config.yaml
num_hidden_layers: 13
hidden_size: 256
n_experts: 32
experts_per_token: 1
d_expert: 144
d_shared_expert: 0
hidden_act: "swiglu"
moe_layers: [0, 1, 2, 3, 4, 5, 6, 7, 8, 9, 10, 11, 12]
router_score: "sigmoid"
normalize_top_k: false
routed_scale: 1.0
balance_loss: 0.000402
balance_bias: true
router_cosine_scale: 20.0
init_std_router: 0.00676
lr_router: 0.00126
num_attention_heads: 8
num_key_value_heads: 8
head_dim: 64
vocab_size: 19426
norm: "rmsnorm"
norm_place: "pre"
norm_eps: 1e-05
positions: "rope"
rope_theta: 10000.0
rope_fraction: 1.0
qk_norm: false
attn_scale: 0.125
tie_word_embeddings: false
parallel_block: false
init: "uniform"
init_std_qkv: 0.0354
init_std_o: 0.0
init_std_up: 0.0354
init_std_down: 0.0
optimizer: "muon_variant"
learning_rate: 0.00804
lr_mult_o: 0.935
lr_mult_down: 1.5
beta1: 0.95
lr_head: 0.00795
max_grad_norm: 0.5
warmup_steps: 200
schedule: "wsd"
decay_fraction: 0.789
decay_shape: "sqrt"
final_lr_fraction: 0.0
batch_tokens: 65536
max_seq_len: 256
doc_mask: true
train_tokens: 352700000
max_steps: 5382
dataset: "wikipedia_en"
Below are experts of layer 10 (counted from 0) of a mixture-of-experts language model. Rows are named router (the router's row for the expert), gate (a neuron's input weights, with its number), up (a neuron's input weights, with its number) and show model dimensions 128-255. Each number is 50 + 10 x the weight over its row's rms, rounded and kept within 0 to 99.
After each expert's rows: a language model's description of what the expert responds to. This comes from a sample of Wikipedia text that the model never trained on.

# expert 11
router:48 28 42 33 67 42 59 51 57 42 58 61 63 62 54 64 58 57 57 37 43 51 60 59 30 38 61 52 43 60 52 48 73 65 61 56 55 43 59 48 62 57 68 47 63 73 50 61 45 48 54 59 67 72 46 40 29 46 55 51 35 63 41 43 61 55 54 50 51 52 55 64 44 63 53 41 37 46 63 50 72 52 45 49 52 34 57 42 57 58 51 46 39 47 41 68 63 48 50 36 55 56 40 41 38 53 50 65 31 62 62 43 48 60 41 60 58 40 46 48 67 43 47 55 48 20 46 56
gate1:56 36 50 41 45 36 52 56 49 78 72 52 59 45 59 52 59 38 45 44 44 59 48 49 44 43 44 41 21 54 40 57 61 56 59 46 50 48 51 44 41 59 51 60 46 59 42 31 53 44 47 61 62 47 40 38 45 50 56 46 54 47 40 59 62 43 47 38 45 52 47 58 56 73 63 23 54 48 43 43 51 32 55 53 70 39 54 41 52 61 50 78 38 56 56 54 45 45 52 53 57 54 47 29 36 63 58 66 49 61 34 64 48 62 53 53 54 60 39 50 38 41 56 44 54 38 48 56
up1:49 62 54 39 53 45 44 55 41 78 68 68 51 41 62 40 37 55 50 48 60 54 56 53 47 46 43 41 24 55 54 56 54 62 64 56 65 55 49 52 44 51 55 60 49 52 43 48 53 56 60 50 53 48 48 47 62 53 60 36 51 52 39 68 55 53 44 46 55 50 65 65 65 65 49 23 54 47 36 44 61 38 59 47 51 31 56 41 58 68 57 61 45 51 50 55 41 53 49 50 57 59 44 34 32 52 75 60 46 49 48 70 53 60 52 63 51 69 29 33 51 46 55 51 43 54 42 58
Description: Inner pieces of longer words (negl-ig-ence, sovere-ig-nty, adv-ant-ages) and verbs after to, such as prevent, reduce, improve, purchase.

# expert 4
router:52 52 50 39 47 40 48 61 35 50 45 53 52 51 48 52 50 59 46 44 37 51 55 52 43 55 66 55 56 45 56 29 52 55 53 58 53 26 45 48 56 47 71 53 38 79 50 61 42 47 51 41 48 40 47 56 40 55 55 42 70 56 42 44 62 49 55 45 38 45 53 51 35 45 24 55 50 40 68 68 69 55 39 38 54 49 62 42 53 53 60 40 57 34 45 55 65 42 41 50 57 65 58 33 46 47 45 50 47 62 59 54 50 74 55 37 49 41 27 42 56 43 41 56 49 39 63 59
gate1:48 36 46 49 46 50 42 44 44 54 67 70 41 36 46 51 53 57 44 34 37 50 46 40 40 40 59 53 45 58 53 38 48 64 56 46 44 47 46 45 47 38 43 60 50 65 29 50 34 53 59 31 60 35 59 40 50 41 41 39 59 45 62 57 43 50 42 54 51 65 52 35 43 38 56 44 67 52 64 16 58 28 59 44 53 52 52 41 62 60 47 58 51 43 50 60 56 33 56 52 46 57 49 46 57 55 42 33 50 44 69 40 62 61 44 30 50 50 49 37 50 54 53 52 49 59 45 49
up1:49 42 49 33 63 41 53 32 56 43 49 49 61 26 69 41 43 51 53 48 48 56 48 41 52 52 53 42 56 52 63 46 56 54 62 24 43 64 62 43 61 49 40 59 54 65 59 50 55 55 66 58 60 39 56 39 39 60 37 47 57 28 54 34 37 53 48 52 53 54 51 41 50 49 52 44 45 40 59 55 62 36 43 45 50 36 40 47 58 60 51 61 63 56 57 47 60 57 43 60 42 56 57 62 39 50 51 35 39 28 56 51 64 57 57 45 41 29 43 51 44 30 62 59 65 36 40 65
Description: Team names, table pipes and the before team names in sports season articles and score tables, e.g. Broncos, NCAA, Lions.

# expert 19
router:62 30 56 34 61 61 52 59 41 41 74 66 53 59 60 66 46 49 50 35 43 45 59 66 58 58 69 54 45 53 51 34 57 54 59 43 51 39 45 67 49 40 53 63 46 74 58 60 41 45 56 44 63 47 35 57 21 43 64 60 40 51 37 50 67 54 58 44 59 27 47 47 40 64 40 51 38 53 67 64 67 43 45 50 60 30 49 46 64 55 69 40 47 50 49 62 38 48 51 61 47 54 50 39 47 35 48 47 36 55 62 44 60 55 41 58 66 33 34 42 54 52 42 51 39 42 72 64
gate1:70 52 59 43 46 51 55 44 41 56 59 59 58 60 48 54 20 22 62 31 55 52 37 52 44 54 62 44 70 45 46 49 56 43 52 47 42 37 60 47 49 46 54 55 54 50 54 39 59 54 58 51 60 55 39 57 47 42 46 48 23 32 29 53 49 48 52 29 38 50 59 46 58 62 55 54 44 43 46 49 59 59 63 61 40 68 34 49 69 57 42 44 55 53 41 41 52 64 57 54 65 40 54 44 48 46 51 50 63 55 63 68 60 45 40 71 57 48 53 38 50 61 52 55 66 42 59 38
up1:35 43 41 56 52 46 46 50 45 50 55 60 60 60 45 45 55 64 50 45 52 62 51 50 43 36 36 51 42 50 44 49 44 53 55 54 56 33 39 56 60 77 52 48 42 60 46 55 29 62 38 23 42 67 55 43 51 56 51 50 45 63 67 53 54 57 45 45 45 76 41 63 46 49 49 45 36 76 40 45 42 51 38 44 65 65 55 39 42 44 62 55 58 41 33 69 48 48 40 45 58 39 12 52 44 65 58 61 52 59 50 55 62 65 57 67 70 77 49 56 35 47 49 42 52 50 37 36
Description: The word for, especially after served or spent, plus job verbs like served, worked, played, and following prepositions.

# expert 6
router:51 48 51 38 57 39 53 52 43 47 64 61 68 65 38 49 53 70 40 27 36 49 50 67 46 47 44 50 49 47 41 51 55 55 60 51 46 35 34 66 47 46 71 45 46 77 46 48 56 60 45 46 53 44 47 57 48 58 68 57 65 67 50 43 61 37 56 44 57 39 50 46 38 59 41 39 46 27 64 65 60 45 47 54 67 49 59 47 45 56 52 53 65 56 25 57 56 43 43 51 71 50 62 54 47 42 41 45 48 59 50 53 56 69 51 45 51 46 48 63 57 63 45 54 48 41 53 55
gate1:68 54 66 44 68 58 40 56 46 49 58 45 42 60 72 64 44 55 36 44 52 69 50 58 52 57 41 55 40 48 55 47 63 55 62 65 52 28 66 50 63 58 54 29 42 49 63 60 52 51 63 53 68 48 42 45 44 51 46 50 62 46 65 53 48 58 51 38 56 70 51 39 62 56 45 48 38 74 54 70 46 29 51 43 26 36 38 49 47 49 62 48 50 61 53 36 72 52 53 48 40 30 35 50 48 50 45 41 56 55 34 57 47 45 54 54 47 63 54 54 67 54 38 45 51 33 52 52
up1:37 50 53 41 48 57 45 54 51 54 54 39 58 49 46 53 47 44 66 40 53 39 61 43 35 43 53 57 62 37 25 54 49 35 50 54 46 58 33 58 60 50 44 59 45 58 49 47 71 43 39 30 48 56 56 49 52 61 60 48 55 66 45 56 54 46 38 42 67 42 49 72 24 38 57 58 65 51 64 36 56 53 46 44 65 32 48 51 55 53 50 54 53 49 49 66 50 46 49 51 50 51 69 43 42 45 54 59 46 40 54 62 63 53 39 45 27 48 60 49 50 45 49 62 61 56 53 42
Description: Military and competitive-sport vocabulary: units, aircraft and operations (Air Force, Infantry, bomber, Squadron) plus match, touchdown, UFC, Championship.

# expert 24
router:67 44 53 32 56 53 46 59 43 53 46 51 52 48 54 47 56 51 63 28 51 52 44 69 46 33 61 61 36 51 47 66 48 49 47 53 60 49 51 58 45 50 59 60 45 73 66 55 58 39 53 52 55 56 53 44 45 63 73 48 57 63 59 32 66 44 65 38 46 48 51 46 36 49 36 21 59 45 62 49 74 45 37 43 54 46 54 46 56 58 60 35 35 53 44 63 48 34 46 41 66 47 48 63 61 40 58 74 47 50 61 40 47 57 49 53 60 60 43 48 51 40 49 26 53 48 50 39
gate1:56 52 48 51 44 46 43 25 49 61 73 49 32 50 46 39 69 57 37 53 49 59 61 53 37 48 70 63 42 55 58 43 32 49 41 50 67 43 54 50 47 54 55 54 59 64 44 43 44 33 42 63 41 52 57 34 51 72 56 52 56 58 64 49 59 43 49 61 30 50 53 32 33 63 38 39 59 65 54 51 71 49 42 48 45 41 50 38 50 40 71 51 51 57 54 48 58 36 47 40 60 59 53 55 33 48 66 64 59 47 54 47 55 41 36 42 43 64 58 47 50 40 62 38 34 41 46 43
up1:49 64 35 45 53 52 52 34 60 48 40 29 59 39 42 53 61 53 56 50 38 58 53 52 41 35 62 59 43 69 54 54 45 54 53 42 47 57 33 45 54 36 52 54 67 47 53 23 53 30 54 39 41 70 38 36 44 41 42 52 37 54 41 30 48 67 60 35 52 64 39 36 31 46 56 45 50 52 64 43 49 50 59 35 43 54 54 52 31 67 46 29 33 55 42 38 57 32 57 27 32 52 42 36 37 38 62 48 46 28 43 54 68 43 53 54 40 53 60 48 52 56 52 39 64 43 59 45
Description: Space before years in census population tables, plus capital N pieces and common words like it, known, there, also.

# expert 27
router:58 52 49 43 53 34 43 54 23 57 46 61 64 56 36 52 52 66 47 45 50 54 51 62 46 46 51 60 59 54 61 52 58 74 68 55 47 57 45 57 56 57 66 51 48 77 47 58 54 41 45 45 53 58 51 45 33 47 58 51 62 54 58 37 69 53 60 37 40 41 62 46 53 68 38 37 52 43 51 66 90 60 32 37 55 56 59 55 73 51 52 52 46 60 41 70 47 32 65 56 60 49 60 34 39 41 42 64 29 44 59 45 44 59 30 42 43 49 37 66 42 29 47 41 48 48 59 53
gate1:47 75 50 34 63 49 38 54 70 44 69 53 45 52 42 50 41 33 50 50 64 54 43 58 55 54 60 45 34 44 55 64 45 56 51 55 42 45 33 52 51 47 56 46 44 60 60 45 58 57 25 44 49 53 44 52 47 42 50 38 19 61 61 27 42 50 59 49 50 52 63 44 62 48 43 63 68 61 40 51 52 37 78 51 51 62 49 53 54 60 39 77 52 50 47 33 38 53 62 42 53 57 69 37 60 42 58 70 47 31 52 27 31 53 48 55 40 54 47 49 58 45 49 52 67 47 45 47
up1:63 46 27 53 32 44 50 57 45 48 60 40 47 43 54 54 61 53 33 39 47 60 52 52 45 51 54 46 68 36 54 55 44 42 58 54 43 46 52 40 62 40 54 55 49 72 48 24 48 50 46 62 50 73 43 56 54 54 60 38 48 55 31 35 51 44 43 37 41 49 50 50 63 59 34 73 42 45 42 40 49 59 59 68 34 55 60 56 45 40 54 51 36 54 45 54 29 56 40 58 40 75 48 36 21 59 38 61 48 33 45 43 54 39 57 43 40 36 39 48 48 59 60 45 34 47 45 59
Description: Country, city and region names and their final pieces, e.g. Pakistan, Moscow, Yunnan, Burkina, Jodhpur, San Francisco.

# expert 5
router:58 47 57 40 55 46 62 61 43 33 46 62 51 52 54 65 46 44 45 37 20 54 74 60 41 59 58 54 66 48 59 51 51 68 58 67 58 41 39 55 48 51 53 49 57 67 48 52 56 41 37 54 50 56 37 68 45 51 61 57 66 31 46 33 54 65 58 34 48 30 46 51 50 50 43 39 45 53 59 62 79 56 44 47 53 36 46 54 36 55 63 35 39 48 28 51 60 42 60 59 62 57 51 52 52 39 49 54 34 48 56 39 51 56 48 46 51 53 47 64 64 43 46 48 48 41 62 54
gate1:47 54 48 59 38 58 50 29 45 37 58 42 59 32 36 69 45 51 53 55 52 64 41 55 52 46 59 45 60 43 50 29 73 61 56 44 45 47 35 41 55 51 65 59 44 49 40 42 57 53 42 37 60 66 57 52 47 60 60 40 35 35 71 57 39 62 42 44 39 42 59 48 62 50 49 62 35 54 52 48 51 41 32 56 67 56 49 59 74 42 49 54 36 39 56 63 50 65 54 44 42 51 51 40 44 55 71 43 66 54 49 35 43 52 33 53 50 51 35 66 63 69 52 53 55 43 48 58
up1:31 60 64 43 51 57 53 62 52 57 70 50 46 50 41 67 54 59 37 41 70 45 65 53 68 47 62 52 48 42 41 39 53 54 44 56 58 52 40 48 58 52 44 35 57 75 21 30 47 53 27 38 43 41 50 60 36 48 62 55 33 50 69 48 52 60 48 49 48 31 40 46 60 47 32 56 52 72 48 41 48 52 43 62 46 67 49 49 45 62 54 56 42 42 40 44 43 45 51 45 43 66 48 50 41 70 59 33 47 62 47 50 41 59 51 73 54 65 66 55 64 44 40 43 46 51 33 44
Description: Infinitive to after adjectives or verbs (able to, expected to) and modals like would, can, may; also the invisible mark after map coordinates.

# expert 14
router:59 38 42 44 53 47 58 65 45 51 74 54 55 47 58 47 57 53 63 34 33 57 61 58 54 37 61 66 65 52 42 44 41 71 69 51 53 41 47 51 54 39 57 58 60 62 43 48 58 42 45 51 59 48 32 49 40 57 64 54 63 48 51 41 55 47 57 46 60 31 42 48 56 45 52 47 32 26 54 56 63 46 35 47 65 47 69 56 55 64 73 37 51 61 44 68 46 37 46 46 63 38 60 63 59 33 50 61 56 53 63 43 52 57 46 52 40 38 58 63 49 51 36 35 55 43 59 53
gate1:48 45 35 65 70 40 62 37 50 37 54 48 55 38 41 51 63 55 53 31 37 58 49 63 60 34 47 54 50 53 31 49 51 49 48 47 48 49 53 36 67 41 62 54 52 52 42 66 56 50 62 58 58 37 62 44 63 50 56 46 41 50 55 39 41 52 44 54 48 59 33 55 45 55 32 43 58 40 51 56 60 44 43 55 37 56 47 40 64 47 65 42 55 56 44 54 45 51 57 67 56 65 58 35 67 34 57 42 62 61 52 43 38 36 68 59 47 48 46 59 53 59 49 49 39 59 58 34
up1:44 52 41 63 56 51 57 36 39 51 64 49 40 45 48 59 64 59 40 48 37 51 52 58 57 36 43 42 83 60 47 34 52 47 77 51 62 59 58 31 53 46 66 47 66 44 46 72 46 55 55 39 58 41 69 48 64 60 54 46 38 42 55 40 60 65 44 66 51 64 31 54 44 58 46 37 62 49 36 53 49 37 62 42 49 60 57 52 69 49 57 56 49 57 39 50 49 47 58 74 36 74 69 25 51 35 59 47 70 47 51 40 43 34 46 53 42 55 52 60 65 52 54 56 49 57 59 40
Description: Opening parentheses and quotation marks, paragraph breaks after a full stop, and == heading markers in articles, lists and tables.

# expert 1
router:47 39 59 42 73 61 49 61 53 48 44 51 58 71 38 54 53 44 44 35 46 39 63 46 50 50 47 50 59 39 37 47 59 61 60 62 47 37 60 55 53 63 60 63 50 58 48 55 57 57 45 37 60 44 37 54 37 57 51 42 49 60 49 44 40 40 57 30 44 57 38 55 52 49 33 48 47 46 47 58 67 39 19 46 46 51 55 44 55 70 70 46 29 57 29 54 59 39 41 55 65 46 63 41 64 53 55 60 31 62 58 42 64 54 41 53 61 51 42 49 49 35 34 41 47 40 51 54
gate1:64 42 68 53 65 41 75 55 63 49 54 35 32 48 47 70 55 50 45 59 57 60 57 49 48 62 60 63 62 47 50 45 31 50 59 43 58 65 43 46 43 67 66 35 67 47 48 53 78 52 49 51 50 64 48 57 37 51 41 45 49 64 58 56 50 62 45 41 29 55 37 41 47 55 56 50 22 41 56 38 36 55 46 44 59 43 53 44 52 40 53 58 45 49 49 48 62 42 57 43 49 36 44 51 58 45 47 56 34 53 70 51 44 41 59 52 68 48 41 48 50 58 51 43 19 36 60 49
up1:53 49 52 47 49 50 50 52 36 41 47 71 46 61 41 45 43 49 54 42 53 58 40 62 52 52 58 60 50 49 44 44 53 50 56 60 55 70 60 52 60 60 47 44 46 51 61 58 54 64 57 52 57 36 57 55 45 38 33 37 56 48 62 49 32 33 58 51 47 38 51 41 55 40 44 47 42 62 45 42 41 33 38 30 43 53 31 50 50 60 54 68 48 40 41 47 63 28 67 52 47 42 52 55 42 58 30 51 48 59 55 53 54 21 57 27 37 41 42 47 45 59 48 37 45 49 57 36
Description: Tokens inside music discographies and track listings, such as song titles, durations, years and album words, e.g. You, album, song.

# expert 22
router:66 41 41 40 45 26 65 56 63 37 50 61 52 61 45 41 70 46 47 38 43 47 64 54 56 38 59 72 68 46 49 57 51 53 50 45 52 48 43 61 33 47 61 68 49 66 58 62 55 46 39 58 61 42 58 62 34 58 54 61 64 51 45 47 50 41 56 29 56 53 50 51 33 53 41 50 49 33 50 57 72 36 47 43 49 37 40 55 48 44 76 46 52 54 49 62 62 43 45 56 74 52 54 44 49 31 41 69 26 47 66 51 57 59 41 50 63 48 51 61 50 35 56 44 43 42 49 53
gate1:55 55 38 64 38 61 61 53 34 42 54 47 58 37 51 53 46 51 40 47 55 34 45 58 71 48 53 56 43 46 50 42 37 54 64 74 52 38 40 51 57 34 50 60 45 65 75 55 50 42 57 52 64 36 54 56 39 40 52 49 33 48 45 41 44 53 49 41 59 66 64 47 35 54 55 45 42 44 43 39 57 27 60 57 47 39 47 54 41 53 51 49 59 49 19 42 50 47 47 54 66 56 42 57 50 30 43 39 52 61 53 31 55 34 53 54 52 52 57 39 51 38 50 16 43 48 46 59
up1:52 60 43 45 45 49 47 66 39 57 41 65 52 66 61 34 53 50 21 57 45 48 53 70 36 64 41 68 63 67 63 41 56 49 34 58 26 43 56 55 59 43 50 57 58 41 52 43 43 40 44 63 45 46 52 53 52 52 26 55 60 55 22 50 46 58 70 39 47 54 44 63 46 49 51 75 56 36 69 51 41 34 60 54 49 30 27 52 58 54 58 32 43 44 45 59 28 62 46 57 60 46 44 35 45 64 54 55 59 60 60 44 58 38 51 57 56 42 61 52 43 51 43 51 38 46 53 56
Description: En dashes in season years like 1995–96, of in names, and odd single-letter word pieces such as t, T, y.

# expert 20
router:47 47 41 39 55 38 45 53 42 52 63 59 68 58 56 57 46 53 42 39 41 63 52 58 40 34 65 58 62 60 57 42 62 69 58 46 53 34 62 46 67 60 65 59 43 67 60 60 57 62 49 37 49 59 49 53 32 49 56 54 58 65 45 43 61 62 51 53 44 51 53 53 49 65 44 56 59 41 57 51 55 52 45 52 60 55 52 50 63 51 63 26 40 52 23 66 62 42 55 57 60 54 57 41 35 29 42 47 31 49 74 50 51 59 44 40 47 60 27 62 55 43 54 48 63 53 55 49
gate1:59 63 60 47 66 44 44 50 54 54 50 45 42 55 33 59 50 62 44 50 65 69 46 58 46 63 47 36 41 35 41 39 45 31 54 45 26 43 44 56 44 56 57 47 44 50 39 58 61 50 62 45 39 49 56 34 33 46 50 54 34 49 45 59 60 51 59 47 36 73 55 56 48 41 42 20 40 56 48 37 72 47 30 48 52 59 56 53 61 48 41 55 40 38 61 56 51 50 52 43 38 55 53 68 62 62 52 64 43 42 56 55 34 73 58 30 47 68 55 45 55 44 56 43 50 37 49 77
up1:46 55 63 33 53 44 51 36 68 66 50 34 47 52 36 45 59 59 55 46 48 68 52 32 42 55 36 50 55 40 67 45 49 40 36 50 49 39 46 54 46 45 71 23 44 34 50 53 38 53 57 65 50 61 54 48 48 65 49 57 27 64 43 67 35 59 49 44 38 58 58 61 64 32 50 30 36 58 47 58 58 54 42 56 49 68 54 45 63 46 36 54 55 44 70 53 57 43 34 57 57 60 54 61 52 48 39 54 35 53 57 50 41 62 53 26 37 63 47 47 59 59 53 41 53 43 38 57
Description: Surnames after a given name, whole (Jones, Smith, Scott) or final pieces like Mull-er, Zimmer-man, McQuill-an, in credits and biographies.

# expert 26
router:54 39 53 58 68 47 56 52 49 51 50 71 55 54 56 41 46 64 43 31 36 59 60 53 49 39 57 55 54 59 48 56 56 42 62 59 39 50 36 63 46 57 60 55 47 57 52 69 46 51 47 44 65 48 62 52 47 51 64 44 50 61 35 41 61 48 64 53 53 43 64 52 59 68 49 42 37 45 60 57 67 45 28 38 56 39 70 48 64 48 62 43 46 49 48 80 40 47 52 61 71 54 62 41 52 44 51 44 32 61 74 39 43 67 41 43 59 52 44 62 53 39 33 43 55 51 76 62
gate1:55 30 54 48 48 47 43 58 43 57 56 45 53 61 52 54 45 41 34 63 36 49 45 34 55 26 43 46 61 45 67 45 69 45 38 29 22 43 51 44 61 50 49 48 55 56 56 58 56 49 62 60 40 53 66 53 45 37 48 54 41 64 52 32 61 49 42 54 51 58 46 50 46 61 61 46 76 51 41 64 61 56 47 58 40 58 50 60 57 35 62 57 54 37 52 65 60 50 51 59 31 56 68 51 50 51 50 39 53 56 56 49 43 48 28 40 35 68 61 37 55 52 49 32 58 49 47 58
up1:52 50 35 56 33 73 37 53 47 50 41 71 36 48 40 33 48 41 54 46 54 50 33 58 37 48 57 54 57 48 53 34 63 60 50 33 23 46 46 51 58 56 55 53 40 52 57 50 53 55 53 44 32 40 39 58 69 55 51 39 64 53 52 33 67 49 48 57 60 52 57 43 38 42 54 50 52 55 38 62 53 65 46 65 39 54 54 53 35 42 44 36 52 36 51 67 48 43 45 62 49 70 53 54 57 48 40 47 54 67 47 60 53 49 62 45 38 58 37 50 57 57 58 52 54 55 50 36
Description: Nouns, mostly plurals, for groups, people and facilities, such as schools, members, households, buildings, often after the, other or local.

# expert 28
router:62 34 44 59 64 39 56 59 51 47 58 60 48 53 46 54 65 58 39 37 38 70 43 62 35 49 56 51 56 51 47 50 56 56 63 51 50 42 45 49 41 37 66 62 38 64 46 45 46 47 48 39 62 49 41 60 44 54 60 50 42 50 44 28 46 53 60 39 55 51 49 54 44 61 39 44 38 49 69 59 70 68 41 43 54 38 56 54 54 49 48 33 37 59 33 53 44 50 39 54 59 57 57 59 43 40 45 51 36 51 63 58 37 61 32 47 49 38 48 69 58 37 42 40 45 39 52 38
gate1:49 44 50 56 54 43 59 44 58 49 43 75 40 74 61 63 41 65 61 43 50 52 48 47 45 66 34 44 58 25 40 51 27 44 56 47 56 54 58 42 45 67 49 36 61 62 57 54 22 54 51 44 54 54 56 48 29 47 67 46 55 57 62 33 57 62 64 64 41 53 45 52 34 49 53 46 52 51 48 67 41 30 32 45 72 57 64 44 57 35 50 44 67 60 48 41 57 45 53 53 53 61 39 47 54 62 45 60 52 54 51 59 49 53 52 63 62 46 56 61 50 64 31 54 45 47 48 47
up1:43 59 45 56 31 49 35 45 47 51 55 28 51 36 52 49 36 33 58 36 40 47 30 47 38 40 53 44 62 39 49 38 38 53 33 63 52 43 28 52 52 54 52 47 43 59 56 60 64 49 56 60 34 49 40 55 54 48 37 39 59 31 27 45 52 50 47 64 71 49 59 49 57 53 55 55 31 45 52 63 53 74 76 50 30 46 59 39 40 43 39 56 50 43 40 49 58 50 40 57 58 28 35 50 50 59 60 46 55 51 49 46 73 53 53 68 42 50 32 53 67 44 51 48 39 69 63 48
Description: Auxiliary and copular verbs after a subject, e.g. was, is, been, became, plus not and as.

# expert 15
router:40 49 58 31 62 48 61 48 48 40 63 69 68 60 54 56 65 56 56 51 30 45 58 52 42 32 55 74 62 39 52 57 42 56 75 54 63 48 36 41 55 43 53 56 34 75 56 72 56 57 55 44 68 56 41 67 26 45 79 51 46 61 54 33 48 47 47 46 61 39 63 58 33 71 37 32 45 37 67 51 71 46 42 44 61 56 61 50 48 56 55 50 51 47 45 61 52 37 53 49 71 46 53 53 54 43 49 53 25 59 50 62 57 55 63 52 63 45 50 52 58 49 53 37 50 50 52 52
gate1:54 36 63 45 61 38 42 58 41 45 57 32 65 52 42 35 38 53 56 67 57 60 44 66 60 60 45 37 47 55 49 63 65 41 52 53 39 40 36 45 43 50 50 34 60 52 51 52 40 45 45 45 47 30 37 46 54 30 57 51 49 75 44 38 26 52 68 55 43 62 53 60 57 58 62 65 42 76 48 54 48 57 44 48 54 40 44 51 60 48 53 22 44 62 42 59 55 44 37 55 61 46 49 46 51 36 61 52 47 67 58 52 36 46 41 49 56 55 48 52 41 41 37 51 70 46 47 56
up1:53 60 43 55 47 59 63 53 42 54 51 50 40 67 63 43 58 58 33 38 49 34 41 59 41 37 58 64 55 43 58 61 34 60 60 36 57 44 57 51 38 42 48 58 39 55 57 32 53 57 57 47 47 63 65 54 53 65 54 48 30 29 65 54 55 59 57 41 55 36 45 22 48 28 55 43 46 40 52 67 47 55 55 55 53 52 48 43 44 51 42 48 66 52 51 45 44 68 61 43 50 51 55 37 54 63 32 55 53 39 47 51 52 47 64 39 48 46 27 42 40 39 57 39 41 57 56 53
Description: Nouns heading career statistics, results and honors: Award, Nominated, medal, List, Year, season, goals, Week, month names in dates.

# expert 18
router:40 55 41 46 57 36 57 43 56 55 60 58 60 59 49 62 57 58 60 40 51 57 51 65 40 44 59 53 55 57 43 49 59 61 64 64 62 47 53 60 56 58 70 55 57 80 40 58 52 40 45 42 62 66 46 60 43 33 55 46 49 56 54 48 60 52 60 56 55 37 44 41 55 59 43 28 52 33 46 54 73 39 26 37 45 51 49 56 63 63 64 40 45 63 34 56 32 35 61 54 54 59 62 58 42 39 36 71 30 40 66 46 46 60 48 27 51 48 46 47 58 50 42 39 70 49 52 47
gate1:51 49 56 44 46 48 51 46 24 63 52 44 56 51 37 66 46 57 67 64 47 83 55 60 29 45 48 52 55 53 58 49 52 44 56 62 64 50 43 55 65 74 57 32 50 58 50 51 51 55 46 40 62 57 43 43 49 47 67 44 60 50 60 53 52 57 45 67 60 60 31 57 73 56 44 50 61 44 46 61 57 43 53 56 54 40 51 48 52 32 43 50 39 55 56 62 35 56 46 62 32 61 31 47 48 58 44 44 46 34 52 61 51 48 62 35 45 50 48 41 51 32 40 45 48 57 64 69
up1:37 43 50 33 52 36 62 39 36 65 51 31 43 51 24 54 47 56 69 57 45 72 56 62 54 49 52 45 52 54 54 45 58 43 46 58 61 55 45 65 54 59 45 46 52 48 46 61 44 59 47 40 58 45 55 58 54 55 56 55 57 60 73 53 58 56 34 70 59 69 44 47 62 60 59 39 43 59 39 60 46 31 59 41 53 49 45 54 49 44 41 57 53 37 59 52 42 59 46 57 27 65 28 45 61 63 64 47 53 57 42 49 47 66 60 34 45 53 43 34 32 45 67 53 63 57 47 59
Description: Word pieces inside personal names, mostly Indian, Arabic and Slavic, e.g. Sushma, Amarendra, Abdul, Singh, Eduardovich.

# expert 7
router:55 31 42 30 54 27 47 54 54 45 45 62 45 46 42 34 51 50 47 42 48 52 45 49 44 49 67 53 51 49 54 48 51 64 63 62 38 45 36 49 55 68 61 55 44 62 59 68 48 37 50 48 67 53 43 48 46 42 60 46 50 51 51 36 46 62 53 28 48 44 60 34 46 51 48 47 42 30 54 41 61 54 47 52 64 37 62 56 68 69 81 31 51 49 31 65 62 29 48 42 72 48 47 57 50 39 51 66 37 51 60 46 44 76 46 45 51 55 38 53 46 45 42 41 52 39 54 43
gate1:60 48 36 34 60 43 49 48 50 44 51 47 57 50 62 47 53 47 40 52 48 38 52 43 34 45 54 31 52 34 27 39 59 58 41 66 45 34 59 42 56 63 51 28 54 40 42 42 45 47 37 36 59 58 56 32 60 51 57 29 47 48 54 60 44 32 51 44 73 55 53 40 48 49 38 45 52 56 34 51 52 49 36 61 51 57 42 40 51 56 77 47 49 53 42 61 68 64 65 49 75 42 64 55 68 52 47 53 50 51 41 49 44 61 34 46 52 49 52 54 49 33 43 31 51 47 29 55
up1:48 48 52 34 50 45 56 59 39 39 66 60 53 33 65 51 55 61 36 70 50 32 51 53 53 44 61 46 44 45 50 47 43 58 42 65 55 47 50 45 51 42 31 45 67 46 35 35 40 44 53 48 54 51 66 34 65 52 60 38 29 28 43 52 65 30 48 34 45 60 56 48 64 43 36 46 41 46 61 50 60 40 52 54 52 36 56 48 49 55 59 41 44 57 40 42 57 58 56 30 50 67 56 48 53 47 43 37 46 43 48 59 48 44 60 54 60 50 37 49 71 38 50 37 49 59 33 58
Description: Periods ending sentences, and decimal points inside numbers such as coordinates, times and vote percentages, e.g. 50.90, 2022.